python train.py --hidden_size=192 --normalize_top_k=true --routed_scale=1.41 --head_dim=64 --init="uniform" --learning_rate=0.00828 --train_tokens=311200000
Below are experts of layer 6 (counted from 0) of a mixture-of-experts language model. Rows are named router (the router's row for the expert), gate (a neuron's input weights, with its number), up (a neuron's input weights, with its number), down (a neuron's output weights, with its number) and show model dimensions 0-191. Each number is 128 + 24 x the weight over its row's rms, rounded and kept within 0 to 255. Numbers have three digits each.
Before each expert's rows: "mostly gets" lists some tokens that are sent to it at least half of the time. This comes from a sample of Wikipedia text that the model never trained on.

# expert 18
mostly gets: " one", " this", " This", " same", " a", " another"
router:131139111095129130150117136122111088148143138115168107124111104131124146142095126140177102138097096135090132156096116107158102136104095141129105100119136126084097110128134157128162138110155126129096117093105106117119099070120120134083124171100106108124128094148111088117075093126176130142133140153195157108178125163105118130111129152146135134101122102171139132144142104163174108146202091129145138134143152118151134126144141126130167099113134149151109149147145105078105148096129141101119134169097145115151147086132100116112157114148151108154139153101141097163151149125104104132
gate2:145143130110087153140147110135126122102113109132084148125142150090140133101115160141128122143134137105151125136120135149151104194143135129140165086126136088126110082116123102154143148104085101108115158103123155105143111121113177102121160157137143142101112085085142113146093116142100129126065079149150119143104126166158130139114136110216131130103135140111154136151162142128121108146143129136123113120152150134117158143111163157132124142091107112131112140103131119093133178118159123072167139088068128136112126135140109113089165157115090144132136146114117106144152179115153094135
up2:122124099179137157123133120099155105079135126134157142162131156124108100086140150066155128136089122088125098167124170135126094134159125121126091133148115104135142117114109106108104140142060148148128170147123160119075102106138101142146147134102160144151128108124156090098109142131133086127102139077139113146141089160168091120123125147079131135137121088174156113131101120124125106124116169083147144144125146129151149102118168136126124175166123114150155104140113120133097126110148107131122128111118153170177150095113125103122158113126163145119135113136082099164146094126137157121
down2:143123094125125117100111074129102122137123100164150096117119118113107141089177103175075116153134120162115146121123113142106147127105136088133091111111122154097155120088169122107097126159151140146134135109123145182091152144160111127156142102149142156136138121135151138117200142118106113130162140129114105119106101103128135118138122143164100119105105111124114104124105176103137150103100158115117157099155088142154122123091124062124151120100149127126113102143176147109152128113153114099167096135155132122135127137096167145116079093150124093129125150135126148182123129095076162117
gate3:142130115113130100137129135165123168173126153116113116082195138148139098137137129126154126110081109149134128179137160117149144139144141116121154094138140168156184111116150109112069117092128145106127109136092145122161120109090100109127141153108142083131113114113114152114124117097130109137080096130165101119096167113145103140075139131123143139123136123122134104141078118136146132103092130127129138121123121145108119145149127154126161118196046110131128155138140141144108145168150131171099163122113103149145131124153124137077132179157106099152135098120152133107129077095134123123
up3:092105097137149121163130123143135071151127187111153149151105151147180145159112091138118140146164152117132148144115101137111168159099069142145105111146132140138120113114143117143084127117083132099143124062111125151154141140123133166139137139125147134069123127135110129121136130109115111144109167128086141088106123115132129137138113100125106125088147149080124160098139110149154143119150125131131084120144113162116137121133159130118146170145106131157065145153074151122123071131108158198099130153121111111117105161134139143095123149097109127132098125094160116123158134142151100110
down3:134090120092146125111096150114114147149110132111124125109162117115156123120137107156101135127127099152155146122086101117149135126129108123104157120083138128136136113128123105146095168094068137138137162071116160126152150138101139137132169126121090114132114160143111118123130142100157115119125069126131113172106145080087154126158159145148085157132154142091155161128094140117084155109098120112183115142106143142128067145102100099126144173141116116145135133139088195122136112163134140174148133141118132136153137107130160143170158157130154117123108154106152126113126149118063140101
gate4:145135112043112118130082119123160107086178154151123145105132107110155118153102169125117107172103105159114157127127156108113159116141140121143123124107116112123129132134148145106093080129145138122096150133106150130109119100146162148131121082197151113129124139131070143094132097091150166141125162155159181137108131107121124183126135150094148133103146102156129137143139132196128102145120155165134095152148091109116132143149112127160128153164112101115146158126114109087106113127119093126135114166168094129108165117127151103141111120137141152140124155093136139139132156113093135133
up4:163121128164148142158106132106132119126108131152129143148127171148127128141118154171153131162122123143176091118093117094136117068145136106107141132136130096102121130149138127077180106102097120160127120131099138142167115089138129133136147125150099134145150102113128176148084123107083182119108138125136166142126138122081104157121140134074152139116091146189170131107134115135145114114148082163097115155103107100104155115147128124112183134167146120101131121116149131113158139083124126116143164111149144131140129163157150136180107139153152146097137133145186133156140095131137161149
down4:084157157173107149125131120124115137144131146133152120143171144128120124127189134148129096130161106114119128100085096152174159074155135144096138135120085129137149132107112143116163184153122107135143122107191132118120115083129102138156118113145164152126120126184091103158150158145096154120156141126116116131121140114141106096134151113075125121114132110114157153137116086160147124166095142147157099147110107179104129123121122115112113156128102121141153150176146110113119111157163124171086138162156155127138128122163131151183147152103141132109131119148141139127090137111165179118
gate5:125123122165146097113170183115105111156113154134086132138167140133170129123137146150110148120114132117081088149146111133173142155170057172169109133119151155124138121169161085122151161134105152125132110100116084125122128137119121122114143124115091124118146173156118139164115085136116129139108140149123124093077118148124147127103137147140122203119134128109125126164176131082153124128158201150099169123106116104127126113139144068125144106114109145161084158137114132130118089126109120098105132137120141104125135149121124160112105115116124103166126102110151135133132106150118101142
up5:117126145143100138116118117087126165111126162175173089120157100151132132148099104138123199122161108162115120108130144139108112144131141099097124153108119121152112119099101142123150125106180128128176159158134162141131136116185152105141110098110155130153160117114118098129115149114127109116128116093112072135104161167124164124124138142113085160130128123101131093134098083127130126131123152134123115067119173114155112138151129123147122051076149122084151121122171128119131132126112164139099107131149153115166145128103141145116123146120138163144118162126079132079133125135082126147
down5:116169147129181130116110114110121136103142131095127130137178123098105148158116138112124141165101129123135121084150116138143088114143114130124109110141161128140114145114150103133129106120130168123145089145099173131143122144171094118154159116106098112089131161148189123114158111130117121141153141140117109074086093115143075107093122135109125121139117052178114141128131186143103116119221149126079153134133152104116135174134162114134117122107130153123111148130098099146115166103148115144134135170098126133090114145125109117104078103122124125120147148135127159130119132126136139166
gate6:127148127124111109119133141081119086113136142141137175081134129160135098153150106123134168086108159158125108125141141129123143097120101118127129100105138124136090126096112148146113097061118122113105091111110085137108124086132126134127151150105102125167141120092110130107117144095134153086103147082085110122145141123135115099121117144179151116101149123143124123183190128085127105131120112155120141203140104129133171112165117138145107099129087151110124146132171147168148119126160108119135144142098134119105124109095164166148168125130093151106133152110094104111157095127143156158
up6:111149139126146112146132145102130163137088111180168131117137163196137142146150132092168132145122125184120132102129100131129132126104147119134114128166121081112116139135149116157096145122160132137160114141095155146101093144123156132145142146134150146152132089142147180186109171112121108120100081109113105162131142129131152107130141156149144156146142143091115148128078127131148195095130100098126159167122146133124160106153128152187144131135132117128126160118154122110100137134094104103128099132118091161164148113125129104124168146076101164151120126135145158118168148142152127172
down6:109151162091099173116139110165168103127101104130091140132101104158166138110138139130140155149147096102081126130133099131150138094106115158132126115134171102135126131162137122119126125099092082187131141132164167111143148108142147096131135153133122103157152157107157123096122110098145124126075143134126120154084144112138172143127114133065095169127153169113133151129125151180114128141165100153138126148132139120106111110139117137140166138145105186133135160105096100099134117126145145089142143101156072143143138167106163147131111116151094134127124173131163118129116114163142169114
gate7:133110135127105150138140140127075163135134121097107093139137159136094117113090138138107078143121123159149132141098114105099168100140129145136123079077119112146155110127115139140091137105161097126086115125147143115121135095115111148091123140166157099175141071139106119109128125113171113121159140151137161159130098105104183201111098122122128162138112127110181160127138133166075083153125138097140119111155140150140125124116124138122082134116150123137116128122158101080125151103162119152133145142102110135121128131094138129122092110144092085164130164127176144144105154144151095132
up7:169154146132127132073084099112117126164119159108126090133118148117114156118128120150150119144081139111109108149180131092130130097154118168114165133139150145093110130124107140105155129109125130134114112118132138157156183096132128153189152120147111150109113098159135106147129127138113130124105067125102187148123143141135132125096147094099148102130108133121104130127148122116151144142095108151172114082137092151159128138102169128147155126126138127143111107139104138107146178091157085139113165160111177141103152178142106110108102111109106116076169146142089097153133129126110104098
down7:085181140139134125107124158120181099123159150118107143082130134085133093108128129117091095148123111114128116135118130111109117129165088128109146151125135116116102156150147136123162115120123111145142155140134120165130180099156166139144089154122108157077136130182134106115092118140109103107141186101138082041133133129153073122131139169097081138175153141121091155094137150088134097135127117096084148140112132148130145111120167116124124167119117139140122121123141123142114102096117141146139155140130108138161101120153077149094129130103147108111143134113115147132131118154167151145
gate8:152129124164152133138143094128103132117125137140131085111085143105071115154113124160119119120126117133112143092124179156107159104133114163146094103094105094144101160138128159099145126069164161126116158111157127123122121175075115104110105133081104125132138130158132169134135107077173121105126111126176135112147083150134114115114192106137130173125121127088145119142145122140147125152158150171146140131159166153134151107122143117109074137144150177104134136108113107154130112126141131102138132137155160130119162104174124136112133093117134105172134103116147157143088108127174126137
up8:080156153051134098114162117151103127109093131141124133143115136091113167159103126147145126160103124114112102113126158079146119093131145150137127123084191101143123136152122161140156174147123081143136127139110189143120098145181154095097128137124157106149153090125101094103126149133120107080127124108172103110163134113072160134157081089128123110161104125134102127111131122109124137163116135116150138127118145166151160133151119135104116137171096109124153130138121123122126179173091107112163119100113105104130105130124121114135153148140131147111146151101120108143127105148137153152
down8:116147144172054159103118164145148112161140139165164140122129123129151178114156121149091127129119142161156091129130143127153134140104129097144103106157144118150139067138119160124152149140142156137088156114149125079091104093126138137169129115141120120125125096144105117145124159156112153160134106137118114114104129118128116170122086141175135098130112120088158107092168137093152121084136126161116144110123074155085105090172104124098132113128089112139133139111124122122134111100155124132098150163135150128092155132119146071127097161087124162104109129122121162158142149136163138123

# expert 29
mostly gets: " with", " for", " of", " including", " by", " among"
router:138116102106103179159097106122138106139130125125122143127107109121095170126083074160120112151157110150101145120105120076107148123133139128153132116106133112089118118154160142145186151146156134122108136125087127122093124113174080116110111129114124107153124097134128146098133114121146116153151129098160161132158100142105152119110174153108133145098138121110150120143160151124125108112118151108121149157120125098132104132121150119163145094113100151149128119108110150105175123143099130133110106145109089104139138162107160134101173091146163089168160160079117170143179123145047115136
gate6:127109144094128139111130146148114112183111079120125146138104094134134067146136088134131143152098122128142131141116145172147167114152111155158131138166149155121149080163098156097142109094155128083081102128122123127167165123121111131162122130103110101130109144128093101138056144147123130151113151143076124120103110128158147188088119083141122122158108139168121110137115085132129130116118132108168118152108108122143115176126107102125181146140143133151096142148143121149125129096142144120071169124139119105150150105132150115078103125148113095102139109123142131117133103109165162115
up6:154137128120114122135120148164140111147145101164121146121122125148153148087146095135148152117121131123137153090124158087177159149136116110099135133156120132129139120116098135115145102158135108112158129121109104161101128132075148136130135115139122146124133127161147095116129182177086145139127098117147129134097143152143106161108119116163080133174150114125096116183128089109144119173137142161148123057109109156140131099138145116150110116123118121137164128145135137109154162147121068112131110171117107103195128137141159105130106133095144072115138133086152150151067162141142095165
down6:107108121115132087144148140110142130143134169108136197207152136127130147121153171147154139169102111149103129134136106121173135150137148093124165116164154122129092110121118173131111131095101121136136108108125133114116115124124176135133115103140147135120140131129111126142113112143089099139146135100112106109146148167121128134134148099161139151152092153132140156170097151130100096114115133133147132133191153121173121125190126114102106137129128115105155122166155154137159159124131101149138161108147098128129067116125130068125124163161148141169152171071138148149096157166118121131
gate7:116107116163166134101121110156125140125164131079100128111162127109132097094110145106136137142144112126132108130138109140146113155140091111101136148102108138105144092126075105144109096174113112135087155119142116107088141128194141102142115124151124158094160100128139162106135137145109118194065108146163122127155116154151148142155116131107123116133134117143163146101134096168114139097085114121110146148161104124141117102083122102077122135090137179108116119109115092086172109129138115152148113121128136159120101159141086154150082151138104097114120098154129110120158143134164165125
up7:117131136126160182140125136160113085120059131148117138126150113115135112146155115137172157123152123110107136146138087160136132164116129165148138121116150109149108090127140108124147140146108128112142133145134139168105127143145125119100080109103124127123088088145123111127141115122116128155120148138136123114162086186109108176155130106129123137195128121148112142133148119151145079111097164175164133147135122137152139134077110109158130133099181096130083168119137148134187138186139185119109121127106104134123131097140115139139081104138175146185127133152137112137109148111141135158
down7:121115139131142157078107155125114147143094128110123131089152147149133100134099088195158107140131086094098130133152142135119119136123117165121137190102113136137094131098139122172129118108105112162128101175144145123120122120075135144101118136116165187150113149162130125120163103150132153119090132166143154157129141107110129121115070104145119136106128130138152095151123108150152158163091109175172119135151122133144125118150133139135146106143112140083147103129145168093132114077141123119105071127104138169145134099145120094151118143140113086107111141137118100111185157129113144168
gate8:110108146130086106134143115095123086136140091176169141128181099106117101113125139134170126123139119119116102135116125119098164143108163169175077142131106139123133124114116095147150119120113131108118096122114118130142110114136084097108097125102130141104102157168155075129130132105090127137180104094133135134119136154130135133126105095153108102157125136142089148134111161122089138112137149152147154098136135116179117085181121101100123082134122137090112114118131109141153086122079120097117140103096126107125116131041134095097111166133126112099146156138105103163146128137101124099
up8:112167105064140170150162131155125107075137131151103133118092108130122102150121130131120138137121117124124136123097090084140133151088164115092153065111126119097176108103108117122097172116123134124147148107136155119105119121120171132109129093139140136127112135151098119126165163129124127144068118144097139096155164133142113116131180116116120150117102096142126132115128132095148172104103100145090090151092110132134135138129148177146126127206127110133094118121088133106135154124119091142108140080121085171153160101105114139166139145133141129089161104134117127141124142115151156106
down8:120104176149105147105146077103118111113115122136166079120136070146137187164100107099130148128165092156158093124114142129063120155147108128159127156102106094138169185162108121137117102168123106073127150087130155114107087134114092117101089163134164158096154119103155121106086129144108103156137126118148137129142147121133124133130152137149102093119166097122119123106135162114131122085159134134136116134140141136152135106159102118077130168111108125119137118136109115174153110154132154133161121106113112136116112092120130167109158119125133110129108125133134139141171117143113171130
gate9:115045128110107128120135148160121084142097088135106138136127120116101135122107099116150183148173126103117131132136111135134177145107089148155126143103136116101115120117119145137118106119155093108141092131086147109146143156091065112142164104127140189114166079140120168093086121119146146135110091121138175103093109133141167135110136098161107104126110131140114108095137120100134133151132120129149148156148141079114135129135141145133181090146100108087147137139132164138111132148090145115142145110175140086155130122127172146096128141125161151150165122108141119130135158125139161124
up9:125154103142131035123120159197130114098122156107143131081112175133096129131127100142126126136112116136136123136110099130137180129156133085168132142153138130154095084175121150139151087101125128107137094148150113129142130144156089096116144132147114108128140131140125103134137122125110156112141146163150110152172156174123169122150133086149120164164156167139140114140110095150151128082150124141108137162126124103148116120173176112084078116142137117123139093148153125078121164147146125106138144167119148123114169134115118106174107143139132142149129102097154142111109153121141131132
down9:141126073142135097149133124134158094156138113099103129159128121127106078120119163123118164166145135133122125107161132114093112135059088142130114126096142130109117140144122109092127147138116044150091119133137123117140139159093114159134120105078126144131110132160121151067108152103148114128151149094094163137106142150117183115110133149116167119116128108160133127104177124131093143118159131116141152141146109165111130151123139144128143132159157146143143155135096073134174132130101120111136156114124129091135099124100144059122098125124176114147162095123107124103128134149147109178
gate10:163114139127127141093114149186090130091111117140130127150142104112162103157138094143115138136119135125166124120115137146132125128133091129131103128174140092122134134124178166104143173124096147095083129114151090114104096131156140140122106124162116153089105143176132157084120181122136165123145130066129146117159124130143179133112161132121140137134137120130140154129116124155142112132137127189136131155088121108124088131110121157116089119116125114161110153108131101146118147141100153114179101154129158098095158111094184083065128116157110129162158126150145148127120108106086149115
up10:148101089103124118111108101146065105100150133067119179171149111137133101143153117140108137124147114142071145118132091164135143090152129119128086137133115117091130167135135090138130134148135138128111134116144114105117109099093139113075123122168124153123108128113131154117087158124132112100115141154144110161104122106153151125124125082152100082133142164120140137085155151113113124146101144073155118109133165100172163117133112128146120146159130095073122173099136147114159096094118142120137147121143129158077099145145072111153152128145166122152150102143112101138133126101097145122
down10:117113106113128180138156161120152147128135106175181116119118124163161147139122097149118117155098122143143124150093113151109120167129130143143089091127148092139146122095131105133119141182125129160119134120149159085179111170143136141136121131149160088120171088160205126092088104134135142166143137131137133111152106096133122129135125150130141133101134141175115136182079140140138128156158143157169161150124085120113132098141132162128131119133136137150106180098141130192116098142093160084127119151125139110138128139127130149115135143105081154148077130105134111110135141147138133129
gate11:135133116146109120111144151136164132152118141148146101140123126137113122138169138130084138156122103141103100109102155094079129137144097130129149127142144098114079086137094101088155125112120125142146120126085119134111156101133109157101093087120109144140138129171120108100152104106096116120117136105135103130108124124141105104153120163121121088104124131131116085132143194120138088111164146135146175167122189129084148118137141085151106094158135116134145147117087129134142133111123103098147119159076160132130115126173061161088115089128119146085117131125126159111109125055116138137
up11:110070142133122159136168094164133109179101129111099107118156139086112168134126138109151139123155159122139123087112118084105152080136180121105133083165131125118125122142136125155089147187112128178118117124144102131129169121140149134116117142131128160119139097132122116101135160124138081103118113110150116153129129131190125130102174128186136100123103131136148149141133132116149157123143124107109119153120112123118201108113114171077107154138131133132136136147139137096137128146140135138161138122117116152119104143110111172153120105117131104109112099204165087100115113084131130155
down11:136112121116165185148110108103105114098166101091131103128175146115134172125123164138133109108104131124101154170127121146165143114077124147111113136140164176124145190149112124156123185128126134159124115126132132152122123148096134101148122165152137141122143138108139143151100125127105125119182119121144112087120164168139178121126152119135119135166143127133131114097135112097155121131127124141142133123102136141151145151093105061092129143125123142178195114106133108177087165101128107073122118142146154130139125112100144132165161149092111106102153078098124152122122107131117131147
gate12:130147113097167118151172098146085158153150138123096162134095125070141111130121124115163091092148113129160131112125154106177104108116114123155148121089109126126132136146156136170096148173091109147135140112104106179145108183113142075128138153131133110121135098126139143096131152143154118129124121122123157171118137123117120148120125098162159088102075102104140142094143099162154104123123106140152088141125172118129134120135141107125162202121112136153135122096125161164110138135171133112112118140153152157161170114094121123127119115125180140128142135126159152081094126145151103129
up12:098135131169097128112132115162118124088131128156067168116153111135187150118140158168155127117116131147134179130103133107143090114116137172096110135141131136124156119127103168107164120131140118110123132123124144103115121128150103102123160146108139130118127186103151106128154186138126103112131134126134101146149148153132135167084196132178117115093104129094115115118124139140158119084120126151167157082119142081172119107116092124139131116102136111109143122118081142135123127136102120105117127191161119117136146139107123143096133146117089131134139131105111116083109169114194125168
down12:123125116151103135143140142167148102149142136104128151104147126112167128115153153167162117126120140172096167164077136111159116129185171113083120111110152185118172142110106148122113134144142118144098178125105144119112119119124126143151132142141129149117096145154179121115080153163122113107125116133154145163189089098153131157132158115156157150120153108104114130120141126115126123127102095154113126130109088123154160125078091111076136133136149156129136175121138128206095099091122146131162161163143132143119145155140109115129135121132114141113107146138126174097097154135141141143

# expert 8
mostly gets: " the", "The", " his", " The", " a", " her"
router:150085086102121147154101123126132109137173159116137085129109114097111176136102134118144135162114140118104165158122147157153143130097118171134162137109108111087128101122154142124168141152169142147103137133103120121134116107149110116120101135132102119109138078126128128113119131164160166154129120108143132182185118166116113133113149145203150116120120108146145120141166151147099126132202169125115144146153154145151080150138119126144191098136113149120097112152119136108131151119112135130125127109111109161115117118074119118127190158120164101108161117109104126164151147144120155139
gate2:146124153123086128125135093184128124159132110157117160085126132169116145116171122109096143124154117131132126113097158143089132129132116128126080131139159090128128088149151168111109126148132134117174136107166157117104149077138136100113161115141129144128115132110110099124155132107110179107106105071100138123135096137157134083121161153160122135139103103107115153127102119134161095136112135083149149104116114129093089123177111128127133124107104120166132145105160133136117137155100074134131138116092105148145125085092164104123133083099120137176162086182105095136094103123114109114
up2:130130119165146124134144129122122140128149114107135136122151137125127149080095110107149157131134147121124155130153170136137111126144099124107149124126131094141124081069119149085150171107130129178115162124120151127126138161120082133120084125068109121125151122131145149139100109168126130134082179121124140135140117068121118099142125123146087129139169124128169129152122179143128137138135138070127167142163150122092158163168148146130135111149139163141144098121134120157105138121075134107127120125122048113178126109124153146120115181133140111139097133146110131120146131135132111212
down2:144073117138123154145159121136127105125137130112128107124164147112131138123144133133169151155114151106130181136136127089120128120169096139113155050142152131127161120074140129120156166123146133164121121106098145140104132170142059120146114117100125136139130139157088145124141107113121110099146105098114109159188119106130092192161127137135162150132157090115157130139146169077140091092110120160142164092124128137123173121120119153126138086106158141105117132134178100114100102143105119119117120142120121094127143064123132108097119139133132145112140156151101117124140125123158109175
gate3:112135116122105149133170125152128078114066081124140183116110118070130097148142112143122125126141140112125121146165118124161145122117133171144129114131160147123125139129108155132073153135163118123146116130135141165104128122112151111097117110126112108146084128171156123119153092103154146134115155141134120104115101140120114081158078122144116108129145123134163153051138149158098109198108150107139156118144141115114125121083133128128116176095103188130115159149123109136138151122174129140120153162131114170129115121082163151100091148123162154163124126112124135154095144115109153118
up3:097110110134118149126112200137077102138123117147142116095136138127123157124097123104164118150103104133127121169116148130105100141096128092109089150158106127139137123131098074125142119115104175146131134113115111116123113110107113124086084137112098098138072140121080162104139101175109112139153126134125128071135106080080166091132094057088101090131145137101112150129154151099123125096147126128130154161158092123148159130153147146141112121128132137130137144124115126167101140150118107142111115143119134128076129135180088118103118142132124155161148132141143107123071089138131127135
down3:128159108096096133096125109140140145116130101111120142153103127159126156133137128118153103091146165125144112129118130121095115137168105080144109100133142111124138090124109141142151052133148184173141091121114133154175143121118130135109121159088147125126123156155156163138136105132132126102130146159084083181138085100178121168086114108124091128135126086120122149111113107118128082111148097139137150151130099113131133146168126132108126119123153157107156144152167101139073124148127134099172107092151128142132118116120140160093122088161129121118083164099115144165117116130145093084
gate4:135133065119151126145153119106165117167117138169109173131092141134147163121141120147188135120095106104110115113160127110115120114168117120107103120111158110103141135162138108106150119115131116085118131101125145085145160106121105112105114141080090127113149103164127141115087127131101157157106154149161118137133100091130110136134129120117120181106122080104129143099159114141100137096118161148137131131115135175129088117147139114117160149118142086168124118117131169158145112165141130164082110091153082155139097086103117142141118130124144088133071129137076102099091150152118135118
up4:171095156161114144101155110134097124136132110200118127109088122093109192122136141127138099179132126129123129123136114141127158088137098137108129115093135109107148142181141117144131142112108125108125123116134114112131088107121175124153136151162119149172106132145118127116103167127133146147144091120130103144110160119099150119122140105177119132098113108140142124134121106134144112141164111159110127117049150098122135136109146102088144103151077089167104186157103143174131148161131142108092135134100133116138109163116097142084120112139109135131166148114118147145091123163161175143
down4:138179099097133132147109134119132113163129111153138164119134096126147103176168120192129136164139099146097135099095116133075150163120130085121126068091144079150172154139119125129139162133140131144155134107141146106137132137158154134118121127128121111129144136133170123137087146089158109104097092128160145130106141143095103126092119103128109117123166150145133124102118138126144112143102134106162100110091107109125183092082148122126122116167148112132123196116088137109091121143159123121093156122109118102156159132114087117100134130110145124120124119167132126058107147140162145140
gate5:123125144147118128125119122157143133103106106128130149080084112105110108119083178118124188122126118144096132095100138146148133143118098131125130115085147104046146158130173154131189137120135137143137186113127133117130089086119097114129121139107132121121166091118145138129180076162095145120148129184137129146151142115125120084138122122096142089135113105096111126142151142073108105108130106120127125134164181128102109133155153160134124116123124103135116107162105138088099132115154118184138115130100108095123152082114107110094142133154120149114165133140134137128124148150103092110
up5:133156137171066143107168113131096143122130164171120096149102163126163102118089127119109097125140115161117123124144127127151078144137110171125094105152127140162146129153131135135142124153124136177141157141126113100139158106168144103139131145156151109104123102135153099108145137122139081147071111129142150116157163079145148077114114143117135123105100130123148140096079135136133106168111088135137116109166119185097104153132141131146108118064143088191141109129163134136154130124130128120149111128105153169117143117147109107121120114095114130160131112116141163149171130103149129178
down5:142128129147145126119109141147102116121083162118193108139115161101159108148153163133101091129137107173121163131109077176155104156084084102132154145101113125133122154170128171114189126125157161092128177193110097145093108102175148131125138094100116107145175110098208120142141114105113124109152133139106152113140141116102117100140156124127168120108137134107111145114143107127087127133129144145102155112123163123124126134084129147144128122123150109115127095157105149101134122121125130143121143141121111087130159160106134082097145118119119145125096098145120146137116133121161143133
gate6:169143116123152116144112100119092140151135124067114129130126118104150143164164145107118103183110148116106166174136110149143134134084131136090135117171114104179138139123126125155098113089130079129139140119109099147103112103126126128092078130156123138116143104119100153161140106115131160139114104106131151128136081135162154118113153087096090124129127137126150136122115166084134106140115152095131109152131116100127107123181092101076137123104139140128101150121113105120140163134075172133183122146124137143128126128075167170091160135170138162142123138176143128114126145155124147094
up6:171126123134165158094154135108100095121128127119159116108105078133178102123141121127127091137120122088098141110129161118114119130142152100094113127150103093145121123100128122098117122112143094143107105168114160101107163143078141101098126135132147159157145159135122124162106145113119164107141154136115155098142152097150155100133115151112149139125100122137146114130130150099143113134111139106144069081147132114114185182106108161134110150151111100157124144142075081117114118127112124107194096127147141125139156150125127101150186110102114125147168158187159091138139108125149129101
down6:102058145117098099143137164128137128116140155141118119103050108096116131136150171113140106081121140111142140081106119121144152073098094144094148150140146128106132130136099119143137112119123090167080131160102175139152158121104113098129136093171117160125072108132143144140094154129127094103143141132122146129126174123123094126132161111128133130108122107146116093128161089118117145110133123115123133109155067145109149108159121121111129108102125115124144157138090078123092181111163109144112159115111172140140130138109151117146131134134121124090156166165118117141155105132177152130
gate7:113161141125112074073132156120134128117148129149115098074112082146142148093099156152122121120146099092175130102124132125110150164132125125136150163106137156151098122091179138139099175104085095166090154156128127134144161151121130098091120155134123148139117140116123124082143140094125111167104111098135139124117098138146171148142142123120136100148116143110152134156136158116098130111144129162116140122098109101072155163155132143135115110125100112135115130140082128139101123124077112095132141156126132086170149074116109129104112150123169073119164131147087120116172145129153139116
up7:130114113102149135127101120146112126104103097134174131137116114096114107153102143128105152119129170090155104100095130108117142095075110103142077131130122179092100154111160178113137135093113131124128134150139144137105117146157147166129131169124145131108160130094113132143127133120138142112117136124150144088124138137193105086122091082163159123128144116101154128106084183138130148127111091135126098103101155130159074157166096183144117148150128098140167110156085159096101138120118139158129103150121129145100150140130108126128144157125091140130155094168127118113081133163115120157
down7:085151100101109094103144140137143076120095128133104081112146105152173110155113105130116081147125155116114138092199114136126135087098134109119129094129122118123097165119136146098121156138099138130126127096153178146126074119077110134118107095098148115132097151140147117123111130160129144139160145123099096165100076118118128094117162118153125114095090160113124111164151136134166116099168123103106141119086153139100174157113080120107116128130127119121139134097114131103125141103132119099129123143153102133104124108148126199145135113107145111119126066156123141111089111109119147144
gate8:092147123157165098146106134123149115147121115146171119116083104147148148090095139151158125166133090117158104188125139171127124128078122136188151116117154121149122119141144190138142118155133130112110114118113152134126125123102139142137154143109130141113123096144190111155089131161117085173123129184122104176124086167156124122122176146145147114103114132129059133158142125142140128157163152123160083086131152125098116145140116148156133114140101119122118092136107149128182120147120165130124106127077126131136138132133151121104139157106131119098123154127113125151119147139109186128
up8:165078125141080156123141107153144155124137115122121140115088107158095093097129128182137104116083100049117142123173109167111099130139142142169167137109124125121139136124122134127105154118096129109082110128126111104102162101105097066134156123108150095154174089135136133143116127108162158131135115130102109093107133141129137081129118095114140098120105111116131156130167151125184144101111160119122102127129114110130101096126137150103076081151173167131084129131118129139118134148137145095107138105122135140148132127081117117132142124097106154127152128104148123143096114151105146083
down8:125104112133135132134147153139103165116139122140113146090184117124101127126148112159135116110136162126128103128166119147105128093113106142142162178120134110171104177093130062134123179142116133131140153172139155139141128124120153120122125111120137100152167108131115145104146107114146099109098126077135136088086093071098134078117091124142154116131123080131181131149117152130181153105079116125101145171123093117106133142094113157134109117143130106121127152143120120128099114162109120118085095137119098121139141115120123129100157120140109146170123115098173158116173135188106130109